Weights of a small mixture-of-experts language model, trained from scratch on English Wikipedia: 128 experts in each of 7 layers.
Below are experts of layer 2 (counted from 0) of a mixture-of-experts language model. Rows are named router (the router's row for the expert), gate (a neuron's input weights, with its number), up (a neuron's input weights, with its number) and show model dimensions 160-319. Each number is 128 + 24 x the weight over its row's rms, rounded and kept within 0 to 255.
After each expert's rows: "mostly gets" lists some tokens that are sent to it at least half of the time. This comes from a sample of Wikipedia text that the model never trained on.

# expert 114
router [166  87 193 145 141 100 138 110 168 105 160 108 134 111 170 155 116 139 132 142 158 155 107 114 145 108 135 154  88 167 125 140 129 142 107 161  93 122 121 139 142 123 123 122 140  93 101 141 164 113 110 134 158 144 105 135  97 139 101 125 137 132  99 152 124 112  89 124 127 128 131 132 122 134 103 125 145  65 103  91 109 131 109  92 135  99 121 161 101 161 121 127 116 113 133 150 140 117 123 113 121 139 146 146 128 110 104 108 133 112 111  98 107 142 137 180 122 131 159 164 134 128 129  73 126 141 146 143 118 123 160 103 160 150 108 162 102 135 112 100 179  99 104 140 143 145 112 174 101 114 120 128 128  90  64 115 135 142 148 138]
gate0 [143 115 106 196 129 163 115 164 105 120 147 132 147 150  91 129 127  99 145 138 105 110 106 138 148 136 138 150 119 111  79  95  84 134 134 132 140  93 147 130 122 177 118 142 132 109 162 140 129 125 159  93 153 122 167 159 128 151 148 145 130 117 118  99 126 154 157 176 131 165 127 112 106 145 111 131 170  96 115 102 124 118 150 142 152 111  84 126  56 140 140 136 117 110 109 120 135 143 108 111 138 132 136 143 101 106 113 156 130  99 120  93 183  79 169 124 154 136 127 131 131 108 166 142 125 115 127 130 128 132 177 142 135 134  88 131 110 146 157 118 161 105 114 146 130 157 110 128 100 131  91 119 112  97 137 118 116 151 159 105]
up0 [174 124 136 129 140 120 142  81 125 109 101 124 152 120 140 148  73 136 133 129 139 108 112 151 169 162  87  92 141  98 135 116  97 130  91 124 134 105 154 139 104 164 120 121 150 167 158  97 118 126  87 115 113 127 163 153 126 152  92 118 166 142 146 106  80 123 155 130 158 184 140 143 148 193 145 128 152 140  96 131 123 134 139  99 111 157 119 151 163 120  99 117 125 161  99 130 112 150 132 133  91 113  79 125 109 132 129 150 129 128 103 156 168 127 145 163 153 113 149 109  76 158 126 124 131 115  98 113 203 131 123 107 153  97 149 141 112 133 129 132 114 139 139 156 151 132 151 121 115 128 165 128 165 105 117 164 118 193 118 150]
gate1 [169 103  90 142  99 106 134  84 145 110 113 100 150 162  95 135  99 129  91 154 126  96 133 134 154 130 122 150 119 133 118 126 119 134 122 117 155 118 112 104 133 169 106 116 143 158 108 159 125  97 159 153 101 127 154 127 106  95 112 134 147  87 119 140 141  96 154 107 120 140 147 136 161 127 116 143 135 170 163 171 154  97 111 138  97 172  92 121 150 123 175 104 130 163 144 150 120 143  95 116 118  77 161 114 143  92 176 150 129 165 155  89 107 128  85 146 139 146 112 165 137  71 129 108 138 112 114 129 117  93 126 147 160  80 132 143 131 117 139 168 174 157  64 150 133  95 153 131 109 145 143 156 161 138 100 101 147 142 139 155]
up1 [159  76  97 103 114 144 126 123  98 164 141 165  96  98 163 121 144 101 156  89 142 154 112 134 103 118 115 132 128 119 142 156 111 114 123 133 107 113 112 146 162 150  61 143 124  87 124 134 127 116  98 142 140 123 113 139 109 120 145 150 150 111 137  75 144 128 127 137 146 110 167 105 151 116 175 101  80 151 107 115 152 158  91 133 116  88 122 134 120 166 147 147 129 129 108 129 130 133 150 158 136  93 143 130  99 153 120 157 121 100 112 164 152 143 156 135 107 114  86 124 137  63 165 145 109 118 117 129 103 124 128 169 136 121 139 116 102 109  92 131 123 127 100 126 113 114 121 133 123 141 155  93 117 148  80  99  76 103 126 136]
gate2 [139 157 113 164 144 111 113 146 161 131 126 149 125 132 164 164 176 158 110 147 132 127 106 119 139 141 111 107 152  92 137 136 118 139 102 149 163 131 165  98  70 146  92 125 141 131 135 158 165 112 104 114 127 155 170 123  92 102  86  93 140 129 145 198 145 111 170 144  97 149  92 108 108  99 129  74 147 130 105 152 119 172 115 169 148 135  95 121 110 122 136 111 116 122 144 149 108 130 133  62 141  78 136 132 149  93 146 137 120 136 119 105 144 125 133 133 143 125  86 114 143 122 137 144 126 101 136 126 146 106 108 132 178 138 121 122 114 113 143 125 113 128 130  86  88 117 124 131 176 147 111 142  86  80 108 149 173  96 145 123]
up2 [105 156 159 121 135 122  93 123  96 139 153 105 135 134 161 119 119 143 100 131 146 122 148 130 151 166 161 111 134 169 147 153  94 148 133 159 114 127 192 131 159 155  80 115 151 118 158 157 110 157 107 123 100 115 132 161 137 165 114 100 188 121 140 121 132 133 100 145 111 115 109 116 158 122 129 142 115 172 113  88 180 103 173 115 136 104 141 119 146 115 142 161 107 132 137  81 162 118 169 112 148 139 156 170 125 141 151 125 153 104 116 128  97 145 121 126 146  74 112 130  89 130 210 146 102 109 104 108 154 113 142 106 114 141 124 151 113 177 139 137 134 127  96 135 141 120 110 134 133 137 124 108 154 121 101 152 130 137 116 131]
mostly gets: "=", "\n\n", "\n", "B", " Ba", " began"

# expert 22
router [111  85 174 145 159  78 152 114 116 130 132 117 125 118 149 135 134 115 132 141 137 142 125 127 131  83 137 109 101 148  97 181 150 136 133 132 107 121  98  96 151 122  87 120 175 126 143  97 191 115 125 155 125 191  93 101 109 164  79 147 141 142  85 178  86  69 115 126 170 132 119 131 117 157 121 140 100 116 116 102 108 116 156 103 122 134 106 156 182 173 135 164 139 112 102 133 129 141  86 152 141 123 149 180 131 144 105 130 136 140 110 101 104 152 158 145 136 122 154 156 125 128 117 118 146 149 137 105 123  96 134  96 121 140  99 143  96 146 138 109 162 119 127 123 163 165 133 193 106 125 147 104  93 102 113 156 152 112 132 113]
gate0 [149 150 130  83 107 144 138 126 121  89 107 116 118 122 114 135 148 111 130 124 109  86 115 108  87 106 147 106 108 107 163 176 121 154 134 127 153 147 105 109 156 133 123 172 127 135 147 162 158 140 176 160 102 105 141  82 165 120 149 167 103 129 120 129 122  75 147 201 132 105 107 123 106 114 160 166 144 152 105 130 143 120 160 142 154 127 121 150 141 145 172  97 116 130 135 107 106 139 107 141 112 128 113 101 142 148 141 144 127 115 136  69 146 130 110 130 135 113 112 120 133 143 136 148 149 175 144 125 107 105 143 126 112  92 141 112 119 113 137 116 134 107 127  90 120 124  93 157 143 101 129 171 114  77 131 133 126 181 101 121]
up0 [123 129 128 111 142 106 153  87 122  76 109 114 102 101 188 150 137  98 114 100 140 107 103 164 127 149  94 110 106 136 149 140 164  51 130 116 147 169 152  96 130 137 146 162 147 160  99  94 138  76 117 110 123 126 121 190 164 130 126 105 116 113  95  91 160 139 105 136  77 151 134 154 153  92 108 163  95 143 120 156 175 120 126 158 120 110 130 128 156 137 152 143 137 117 146 125 115 192 121 135 102 122 106 121 135 149 131 113 119 141 101 111 126 119  71  92 147 127 102 111 151  90 140 110 144  77 166 138 150 114 177 135 136 164 127 127 114 126 142 123  91 113 110 126 130 109 119 122  95  74 151 148 147 181 121 104 167  96 139 148]
gate1 [168 141 128 132 153 128 103 177  90 117  96 119 103 117 125 134 122 143  73 139 158 144 115  94 115 118 172 135 159 152 123  78 112 134 141 108 124 112 159 105 109 125 110 148 163 138 107  93 108 133 118  90  93 128 171 127 108 111 131 120 101 123 162 165  92 158 131 144 144 120 126 137 142 159 116 144 166 102 131 120 103 116 129 101 124 140 118  85 165 138 137 102 173 118 159 173  66 161 156 151 169 137  92  81 134 127 157 143 168 154 152 115  78 143 128  89 133 108 155 119 119 161 153 159 153 157 168 158 161 156  77 116 138 117 132 106 101 135 166 124 172 136 120 133  60 155 133 113 136 118 154 121 151 147 136 108 123 138  95 170]
up1 [113 127  73 168 109 129 154 171 152 155 116 157 113 152 113 152 119 123 164 141 145 145 132 120 136 105 114 130 146 137 125 122 152 130 129  67 109  76 156 150 129 116 112 153 144 118 161 122 108 117  75 155 177 101 116 157 150 122  98 126 142 140 126 160 105 172 117 170  85 141 168 159 130  86  97 143 119 120 136 151 131 138 139 147 173 135 153 130 175 101 175 119 122 134 132 107 139  95 127 147 131 169 126 146  95 119 158  92 137 143 132  81 133 172 105 146  89 146 113 166 105 119 122 136 100  97 112 119 132 128 101 143 160 102 168 106 136 123  91 146 125 123 110 126 124  94 141 115 127 150 117 116 109 126 151 123 176 157 148 137]
gate2 [160 157 125 124 114 111 129 141 108 131 128 133 148 149 117 142 108 159 105 150 141 117 164  69 104 122 161 155 141 111 133 149 116 135 122 164 114 109 117 129  95  92 135 178 135 163 163 115 134 141 109 124 112 118 108 137 122 122 106 158 133 138 118 135 140 120 146  98 128 121 135 152  99 139 165 122  97 139 134 173 146 111 183 128 114 121 104 111 115 120 105 158  96 154 137 106 165  84 123 113 113 116 129 120 112  98 148 108 119 147 130 168  82 121 171 160 105  84  80 137 116 155 132 150 117 147  95 150 124 141  83 140 146 138 105 120 102 118 151 130  99 139  99 157 142 167 127 132 130 152 168 135 135 152 140 115 130 114 127  93]
up2 [150  87 116 112 163 142 147 129 144 146 108 132 118 106 118 139 112  93 183 162 127  81  71 169  90  95 111 107 134 132 134 121 124 105 144  90 103 117 125 170 113 132 128 153 108 137 142 149 128 142 114 137 130 133 114 133 111 169 107 116 129 158 140 120 104 121 121 124 146 145 131 143 155 109 111  78 129 121 164 129 136 116 129 133 131 178 119 115 109 131 100 102 151 201  98 159 135 168 137 159 172 139 121 147 153 146 155 107 131 145 159 139 130 102 132 115 147  94 124 155 107 123 136 109 150 139 117 129 135 153 188 111 134  95  99 155 131  91 117 168 117 127 172 159 121  95 123 134 104 143 139 116 148 152 172 125 192 100 141 168]
mostly gets: " out", " after", " three", " up", " over", " year"

# expert 113
router [ 92  86 153 134 136  82 108 115 113 130 179 119 143  93 143 119 125 151 156 154 148 131 131 130 123 101 140 106 122 132  58 189 141 135 135 140 111 134 116 105 166 129  80 132 163 106 134 114 172  98 105 163 164 135 106  98  92 158 119 143 137 116  95 147  84  81  99 125 128 107 122 142 124 149  88 127  91  89 114  77 111 109 147 101 127 105 115 180 150 148 139 134 122 117  89 137 131 126 116 164 138 110 160 129 117 131 101 123 117 115 118 121 104 168 149 151 126 109 162 145 116 117 108  98 109 143 136 102 144 101 160 100 148 158  78 135 111 159 132 113 140 104 146 106 147 155 150 163  95 104 152  66 116 136  77 172 153 105 115 105]
gate0 [143 127 120 130 126 136  96  97 111 106 151 186 176  81 114 144 139 116 109 170 112 117 117 178  82 101 165 148 187 116 116 125 150 148 162 125 135 142 134 126 142 141  99 163 126 132 110 118 136 136 101 163 109 125 143 115 122 144 113 109  99 140 124 172 145 189 134 114 136  86 103 120 141 143 114 102 126 129  76 129 153 148 176 155 140 127 151 131 129 146 107 151 113  88 103 141  98 161 129 126 160 118 124 104 142 120 142 124 134 141 127 110  86 113 122 138 149 147 149 154 117 154 120 150 127 143  81 154 131 144  82 149 154 120  58 139 134 117 117 112 142 144 131 138 134  96 130 157 111 108 116 121 110 142 142 141 100 136 106 115]
up0 [162  97  81 143 113 146 111 150 129 109 127  91  87 112 164  97 137  93 127 116 157 165 129 125 132 109 128 140 113  87 114  93 125 123 124  64 151  98 165 120 138 139  94 107 129 127 138 131 159 185 118  86 162 192 146  99 122 150 141  86 111 156 157 158 195 137 119 146 174 135 111 154 124 124 141 121 129  90 137 112  83 136 156 151 104 181 135  82 152 166  88  86 117 106 125 113 117 128 149 130  97 132 122 135 108  96 106 105  91 136 130 172  94 147 133 119 106 146 177 125 124 127 147 142 127 129 138 158 162 140 132 123 139 120 137 166 146 157 108  90  90 108 135 133 103 135 136 144 128 113 136 109 158 103 102 176 124 144 129 101]
gate1 [107 108 128  78 145 149 120 188 118 126 129 110 108 121 106 138 167 114 122 167 150 107 127 144 104 118 113 169 157  69 133 136 109  99 152 138 165 136 139 120 144 167 151 145 157 113 124  98 112 123  97 116 121 145 155 146 152 128  97 129 169 137 150 183 130 148  84 197 125 139  93 162 147 140 142 144  88 123 122 130 111 110 135 126 152 140  97 146 125 116 124 110 107 140 126  74 147 116 133 118 112 135  99 121 116 119 115 126 126 160 127 173  66  79 120 127 147 126  95  76 164 166 130 181 101 113 107 107 123 118 106 135 154 150 133 131 112 159 111 103 132 148 122 128 132 123 125 133 124 140 144 109  88 133 182 146  93 135 125 144]
up1 [119 107 167 108  79 108 157 134 132 155 121 108 121 145 102 163 157 154  99 127 104 121 157 126 118 156  91 135 122 112 139 154 140 142  89 177 143 141 153 110 117 148 147 110 123 113 123 117 117 103 136 139 126 145 109 116 120 133 126 116 144 114  82  81 120 114 112 179 100 104 149 167 155 162  81 160 159  99  72 133 176 109 122 133  92 145 144 153 146 102 113 132 153 115 141  83 148  74 151 157 132 171 129 147 101 125  69  66 131 157  93 141 120 155 143 125 147 125 157  83 143 170 140 160 129 124 120 101 137 122 128 180 122 167 113 105 125 131 150 162 112 128  87 169 156 132 124 115 162 109 105 167 141  98 131 125 147 139 130 130]
gate2 [104 101 154  86 103 140  75 111  94  86 125 104 106 111 119 135 129 131 122 126 102 111 114 105 145 105 146 142 136  96 141 174 165  89 187 117 163 100 141  98 117 108 130 124 123 138  85 135 133 181  89 122 114 138 133 160 128 116 136 124 127 129 130 104 108 117 121 108 133  95 126 137 114 142 123 186 149 123 128 147 135 137 141 155 113  80 144 156 143 159 134 143  97 122 119 144 135 201 121 128 152 155 162 104 138 145 103 128 132 137 128 155  77 126 118 175 123 144 109 159 102 164 108 134 145 144 139 109 127 147 139 150 169 153 120 110 134 137 139 126 127 128 115 175 126 102 110 111 161 169 119 152 187 152 101 140 116 148  91 147]
up2 [131 149 158 109 102 112 181 153 128 120 136 104 120 133 189 110 102 138 120 113  79 153 141 139 132 121 171 157 134  91 127  78 139 145 143  91  98 166 152 139 143 136 143 128  90 144  85 137 142 135 114 143 138 117 137 107 210 142 128 163 158  81 148 162 131 114 126 123 139 127 132 115 162 114 119 139 151 156 125  88 149 103  96 129 128 132 146 140 102 122 139 134 135 110 159 124 129  96 130 140  86 127 125 129  93 122  66 121 110 104  99 126 120 186 139  75  84 120 135 120 181 117 107 151 100 140 123 111 121 122 163 116 144 139 162 129  66  92  78 131 104 114 135 172 142 123 140 129 109 137 153 144 102 174 126 121 144 112  83 106]
mostly gets: " 2", " 1", " 3", " 18", " 4", " 6"

# expert 41
router [111  97 159 143 167 103 177 100 114 125 153  80 164 118 157  97 142 135 154 135 172 131  92 118 127 102 136 102 102 112 113 187 154 151  91 108 114 114  97 100 147 140 118 106 129 123 155 103 184  93 112 135 118 189  88 100 109 142  83 145 153 123 103 156  97 104 109 108 159 115 132 142 129 157 106 146  80 125 140  82 115 134 159 114 148 101 110 166 165 131 139 173 164 109 130 111 115 121 113 131 118  97 163 153  97  98 121 146 150 148 121 147 145 159 143 117 130 137 154 121 123 124 104  87 127 128 139 113 141 118 141 108 110 138 125 137 115 150 111 104 139 120 112 116 178 142 164 131 100 109 117  85 133 128  72 146 143  96 149 134]
gate0 [105 101 128 128 137 125 111 154 110  93 115 114 196 117 115 124 149 135 183 104  77 129 118  47 143 155 134 169  97 161  97 129 103 116 113 123 118 142 102 153 134 131  76 182  92 152 152 115 104 147 126 136 142 131 154 130 148  54  96 135 153 147 137 143 119 110 103 115 155 107 123 140 107 152 175 173 135 121 108 114 136 165 161 144  89 107 144 180 100 114 131 113 132 138 115 110 124 123 142 142 139 137 133 136 154 128 108 124  96  90  93  93 130 146 142 100 126 100 104  85 136 128 155 154 139 102 146 110 157 162 128 106 115 103 117 121  98 133 139 142  72 125 131 116 126 121 148 162 163 165 135 118 114 133 122 148  85 102 125  87]
up0 [108 124 142 121 100 107 126 144 122 136 137 162  99 161 108 158 141 110 104 113 123  99 103 117 161 143 138 152  91 129 115 167 165  82 117 108 131 125 132 181 166 155 179 114 116 151 145  97 133 103 125 101 111 143 127 150 126 112 144  95 175 127 126 150 117 127 116 107  65 111 118 154 110 134  83 141 128 121 143  98 156 124 137  94 144 136 105  92 159 112 191 161 145 126 133 112 133 141 120 129 164 114 150 125 122 142 115 102 137 145 121 152 139 100 109 137 139 135 160 121 114 126 131 157 154 111 117 137 139 150 135 113 165 113 114  70 100 123 117 139 149 145 119 142 115 156 140 103 128 160 146  96 171 135 129 152 140 113 145 116]
gate1 [118 136 122 137 174 134 133 128 116 154 124 154 113 145 133 122  94 126 131 130  89 138 110 151 143 110 150 117 154 136  84 132 129 163 115 109 162 125 131 135 152 167  77 140 148 138  94 149 180 136 145  88 117 135 135 149 144 104  87 127 115 139 120 185 134 107 153 137 137 142 129 146 119 127 130 116 105 124 147 126 108 144 148 158 126 148 136  73 155 138 106 116 128  86 144 131 155  91 123 114 114 114  79 152 149  96 133 105 115 123 134 143 118 131 147  97 138 105 132 121 103  82 175 128 167 136  81 132 142 115 122 130 169 134 104 117 127 124 139 124 102 137 112 140  95 120 126 131  91 140 123 120 115 135 121 144  66  97 155 111]
up1 [140 121 104 120 100 134 105 116 139 156 108 114 160 136 157 130 158  79 130 128 141 145 156 132 147  75 108 141 132 137 166 163 115 133 133  88 116 131 160 129  97 133 151 142 145 122 129  92 141 124  91 135  93 152 206 135 119 105 129  89 136 166 157 131 112  85 136  85 106 108 111 158 117 118 130 137 178 128 135 123 145 125 131  94 187 127 123 117 175 119 153 191 137 158 160 119 105 146 126 144 123  97 145 109 164 171 104  90 116  97 118 132 141 137 148 163 127 152 148 121 125 128 124 152  84 154 112 103 155 125 115 135 169 126 128 119 101 118 154 121 189 141 136 169 126 120 104 105 166 121 142 112 176 132 114 159 127 103 105  89]
gate2 [116 135 172 128 146 110 147 134 128 123 132  99 176 163  90  92 129 119 136 132 139  97 106 120  99 124 126 126 137 109  85 153 128 149 120 108 125  93 116 159 140 152 109 173 138 125 127 156 149  82 132 123 114 133 156 163 145 102 106 125  97 105 154 146 114 157 136 112 102  87 131 101 100 163 135 164 108 169 105 116 151 137 169 119 134 137 157 164 153  80 123 138 163 159 103 120 152  93 145 145 131 130 152 123 147  63 153 154 118 156 122  94 127 119 118 132  86 100 127 120 161 111 161 157 138 142 113 131 139 130 127 131 164 153 145 109 124 135 111 159 152 134 112 114 162 119 159 146 139 137 133 151 125 138 102 114  67 121 164 126]
up2 [121 118 137 141  69  96 110 132 112 132 134 129 148 121 147 129 120 125 113 133 112 123 130 122  97  84 163 130 142 141 107 119 139 148 114  91 133 127 147 140 102 129 127 126 101 156 129 154 100 153 135 102 151 112 114 119  96 130 125 135 107  63 155 175 111 143  96 136 157  94 121 135 144 143 196 159 111 124 134 106 141  97 106  94  97 105  78 115 123  88 178 114 134 117 138  92 152 141  89 127 121 135 147  91 151 155 115 134 117 110  77  79 137 162 166 156 120 110 166 120 128 153  77 108  85 116 125 125 115 153 140  92 136  88 149 153 125 102 162 128 130 104 160 157 162 108  72 125 136  92  98 102 131 132 114 126 164 160 139 116]
mostly gets: " American", " film", "tic", " World", " Film", " British"

# expert 119
router [136 109 167 158 132 108 161 115 116 104 177  91 129 123 160 163 126 141 155 117 144 131 119 140 116 126 120 118  92 135  77 182 182 106 103 117  89 106 118 130 164 143 152 112 144 114 146 135 166 113 124 192 119 126 124 110  85 123 148  99 125 147 109 151 125 100  93 119 120 143 113 125 122 161  99 120 142 103 120  96 128 123 123 122 127 103 100 165 103 165 128 134 109  90 137 149 139 129 113 122 105 133 169 124 135 129 103 116 117 146 105 114 121 149 165 142 121 106 135 160 135 124 124  90 114 151 166 135 139 127 145 104 137 136 118 117  89 149 119  99 177  90 129 145 137 154 133 163 115 131 134 105 139 104 111 108 141 120 166  90]
gate0 [116 124 124 131 166 146 126 123 112 123 100 113  86  55 130 111 141 133 121 143 141 154 116 111 109 160 159 110 139  96  96 101 115 119 106 112 144 142 114 146 140 121 166 140 121 153 140 136 120  75  76 130 109 118 106 119 102 104 135 119 144 144 106 122 157 134 109 133 158 139 106 133 131  88 146 112 113 139 141 158 106  54 159 150 154 123 124 133 117  86 137 113  95 102 113 130 136 108 118 118 131 177 126 109 169 165 113  95  97 132 182 154 135 144 156  97 170 114 128 113  96 140 115 148 149 149 157  81 147 101 134 139 133  96 204 131 144 112 169  87 150 130 136 134 129 108 124  89 161 145 126 125 140 144  92 112 123 153 114 106]
up0 [148 108 153  99  92 125 127 150 122 104 143 149  85  87 127 105  96 145  85  99  95 118 150 116 108 126 133 175  84 138  94 131 141 123 130 100 159 122 119 137 145 159 184 161 117 166 164 136 150 138 100 134 103 100 113 162 144 118 112 120 103 119  77 126 121 139  85 154  72 110 130 113 155 104  80 169 140 146 145 101 145  94 152  96 110 148 121 178 108 133 137 127 119 139 113 140 128 120 100 139 146 104 137 150 149 138 126 147 161 120 122 152 165 131 142 114 112 122 124 127  94 112 130 166 145 100 175  91 151 102 104 151 125  93 131 148 156 124 153 137  91 134 119 100 131 101 121 126 123  94 122 137 157  84 112 114 128 125 136 100]
gate1 [107 110 111 157 132 167  95 107 122 133 148 154 140 164 131 152 125 151 101 101 144 170 111 158 113 130 146 156 155 134 126 110  84 112  78 151 136 118 123 142 109 101 113 160 121 136 151 102 148 150 109 133 120 132 109 130 121  86 101 140 138  99 127 182 136 127  88 130 131 147 105 150 124 192 175 146 130 117 113 148 140 138 108 142 143 185 143  91 150  93 156 106 155 134 115 118 173 130 151 116 127 101 166 137 101 107  93 146  85 142 106 120 124 123 118 162 121 112 122 100 141  73 125 131 145  91 117 170 136 153 174 145 152 109 142 148 128 151 154 132 112 163 116 122  81  88 105 141  71 125 182 111 134 122 123 111 132 106 127 121]
up1 [ 96 150 126 116 108 114  89 149 161 156 110 106 146 139 105 157 105 145 140  95 155 125 160 129 175 125 107 170 161 102 144 102 117 144  71 152 137 120 129 114 123 141 145 134 169 176 121 186 161 143 126  74 130 143 124  77 103 105 119 130 160 174 144 140 126 189  89 130  98 187 118 140 164 143 128 163  73 123 135 177 148  79 160 108 107 141  77  97 146 119 158  95 137  65 161 151 105  81 109  91 149 135 121 121 121 103 111 122 108 104 113 165 113 148 148 131 150 102 167  87 128 129 125 154 131 126 130  99 173 138 100 103 105 160 120 120 109 145 153 144 123 110 164 131 154 149 135  90 126  90 102 130 152 129 183 124 152 135 126 121]
gate2 [107 122 148  77  96 135 151 157 214 164  65 108 105 103 123 183 152 105 120 128 119 127  98 164 114  76 130 112 133 137  96 160  73 159 145 111  94 138  85 112 128 153 136 147 103 151 129 158  86 130 139 148 106 109 148 158 138 164 114 123  83 158 109 166 140 158 112 113 122 137 116 154 115 159 150 102 111 128 150 111 123 175 110 176 112 147 115 120 122 131 151  99 125 111 162 141 156  91 110  90 108 140 158 134 156 114 153 123  91 136 149 137 131 132 172 127 117 104 120  94 143 185 125 129 100 138 110 149 108 146 143 145 122 108 100 136 158 128 120  74 136 177 136 114 117 143 124  96 121 121 141 122 139 103 125 119 106 132 143  83]
up2 [147 176  87 121 139 142 139 135 144 150 122 125 116 140 118 142 109 146 132 103 122 111 141  86 138 145 160 137 133 113 145 136 110 104  92  88 133 158 151 166  62 131  88  86  95 147 142 121 150 143 151 139 120  95 118 112  95  97 122 137 121  84 145 101 124  77 100 125 141 124 128 132 125 129 160 122  83 113 165 112 162 131 111  79  77 128 159 120 117  87  89 116 114 141  84 134 127 167 130 147 150 131 148 130 112 167 135 159 160 149 116 149 134 117 138 117 175  86 124  99 113 134 159 117 115 117 148 135  68 153 123 162 129 122 103  82 115 134 136 118 115 127 164 115 164 155 170 113 123 160 104 113 127  97 150 131 136 145 141 121]
mostly gets: "=", "\n\n", "\n", " \"", "\n ", " Bi"

# expert 47
router [128 114 182 135 151  79 158 107 125 145 182  92 154 107 164 128 135 146 145 130 125 124 118 158 125  76 103 127 115 139  95 190 161 152 116 144  96 119 100 152 125 145 100 123 156 107 167 128 192 111 129 172 146 145  94 116 127 177 100 149 128 148  89 134 116 101  98 122 132 136 104 135 126 174  75 111 120 105 114  93 109 116 122 117 153  80  93 136 129 167 136 119 127 112 127 140 113 150 114 115 139 112 129 116 110 123  85 143 140 126 118 102 117 136 149 165 127 132 146 145 118  97  92  93 116 150 162 114 158 134 137 122 127 156 105 179 105 129 132  96 166 115 112 131 150 136 162 180 112  86 134 108 146 109 107 137 119 114 146  92]
gate0 [115 124 137 108 134 132 157 159 109 102 132 165 124  74 115 130  97 103 121 141 102 141 148 117 148  93 124 111 147 129 126 117 163 142 128 144 125 100 120 141 151 128 143 119 115  84 117 125 132 119 152 144  92 132 144 124 162 161 137 106  95 111 109 138 160 125  73 121 136 110 112 104 125 136 118 116 155 133 139 143 112 156 135 174 123  97 133 194  90 136 128  91 147 112 133 170 141  98 149 128 138 131 150 132 140 179 155 170 110 110  88 104 125  67 125  69 104 141 136 157 120 147 111 139 126 147 162 151 121 127 148  94  71 135 169  76 154 113 117 138 106 142 111 104 111 125 124 120  91 162 119 133 146 157 138 127 119 160 172 126]
up0 [154 124 128 161 100 109 137 139 154 105 130 143 142 141 166 174 159 162 130 115 165 169 108 143  93 103  89 145 134 117 131 152 109 129 121 157 106 148 156 162 111  80 178 129 150  93 155 148 128 111 169 125 126  96  95 105 132 116 116 128 101 133 121  87 109 150 158 142 118 152 128 145 110 131 141 104 174 134 105 122 148 106 139 111 123 189 146 117 150 143 141 106 137 142  83 145 136 142 116 139 107 106 159 117 135 159 177 146 147 165 131 144 127 155 169 117 128  92 113 110 121 135 146 138 135  78 101 132 150 103 114 102 137 130  99 139 119 133 185 140 102  98 154 138 170 138 127 129 125 129  95 159 130  92 124 148 114 127 104 141]
gate1 [159 164 110 101  99 127 134 164 103 107 146  83 118 123 138 146 114 134 143 129 108 150 147 128 188 164 130 133 122 103 109 106 128 148 129  99 138 118 120  88 143 169 121  90 151 121 163 175 139 106 121 150 135 134 120 152 137 115 120 144 143 150 138 118 166  92  95 161 123 106  98 103 100  88  99 148 109 134 138 136 121 136 130 146 134  91 107 166 122 117 117 128 150 134 116 141 133 132 159 131 152 111 146  78 108 175 175 130 118 129 156 142 147 154 138 115  96  95 132 108 149 143 158 121 137 118 139 136  80 150 130  95  97 143  95 126 147  99 172  85 105 106  82 117 130 126 119 103 104 114  72 160 101 103 189 121 141 132  85 119]
up1 [153 120 130 120 122 141 185 124 131 126 139 112 127 126 112 150 148 136 118 155 109 148 140  90 161 123 143 157 143 134 151 134 125 159 141 101 127 201 118 119  99 128 120 152  78 114 155 140 132 101 124 143  99  57  74 126 136 125 108 135 118 104 142 153 134 132 109 146 132  83 103 133 101 136  92 100 152 162 133 122 129 151 176 147 112 112  86 161 106 123 128 140  97  83 129  92 202  99 151 140 119 118 151  88 177 154 139  99 101  91 100 112 124 112 125 126 153 117 141 172 121 140 105 125 106 102 161 102 156 142 118 117 141 160 153 117  99 117 108 110 111 103 133 123 154 127 140 152 144 142 129 120 146 138 135 160 130 151  50 133]
gate2 [164 128 142 116 141 101 137 113 106 108  74 132 129 132 146 183  99 171 122 134  84 130 104 159 134 136 146  96 170 153 120 109 115 119  91 139 109 151 163 141 108 132 109 145 138 153  65 138 171 136 137 116  77  83 163 134 121 103 102 126 147 153 138 103 135 150 103 126 108 124 145  91 180 142 160 103 180 155 116 112 122 135  92 146 128 125 127 141 116 143 135 132 111 175 131 156 105 119 134 125 102 160 151 138 132 137 104 116 162 120 129 121 133 100 156 123 130 116 156 116 114 127 107  99 155 151 141 146 129  89 133 146  89 137 152 153 169 149 132 134 115 118  84 115 111 181 147 148 137 130 154 188 154  94 109 104 131 139 136 132]
up2 [117 147  82 122 127 135 133 120 119  89 141 135 113 185 138 129 115 142 169  81 147 136 120 107  87 150 136 145 160  98 117 132 123 153 150 134 150 155 135 109 131 139 110 146 154 130 166 172 110 145 145 117 123 147  93 123 132 141 135 119 101 164  64 136 133 115 139 156  91 105 113 101 157 155 119 144 125 133  84 127 140 148 117 119  99 130 142 130 146  99 113 137 129 174 120 127 100 122 144 152 135 121 123  98 109 114  78 103  78 171 109  94 153 128 160 142 114 125  97 157 142  98 131 169 156 133 116 138 106 128 146 145 140 140 100 125  76 114 109 142  75 113 152 117 146 126 110 102 134 127 127 135 156  97 122 106 159 139 169 130]
mostly gets: "\n\n", "\n ", " band", "\n", "\n   ", "ani"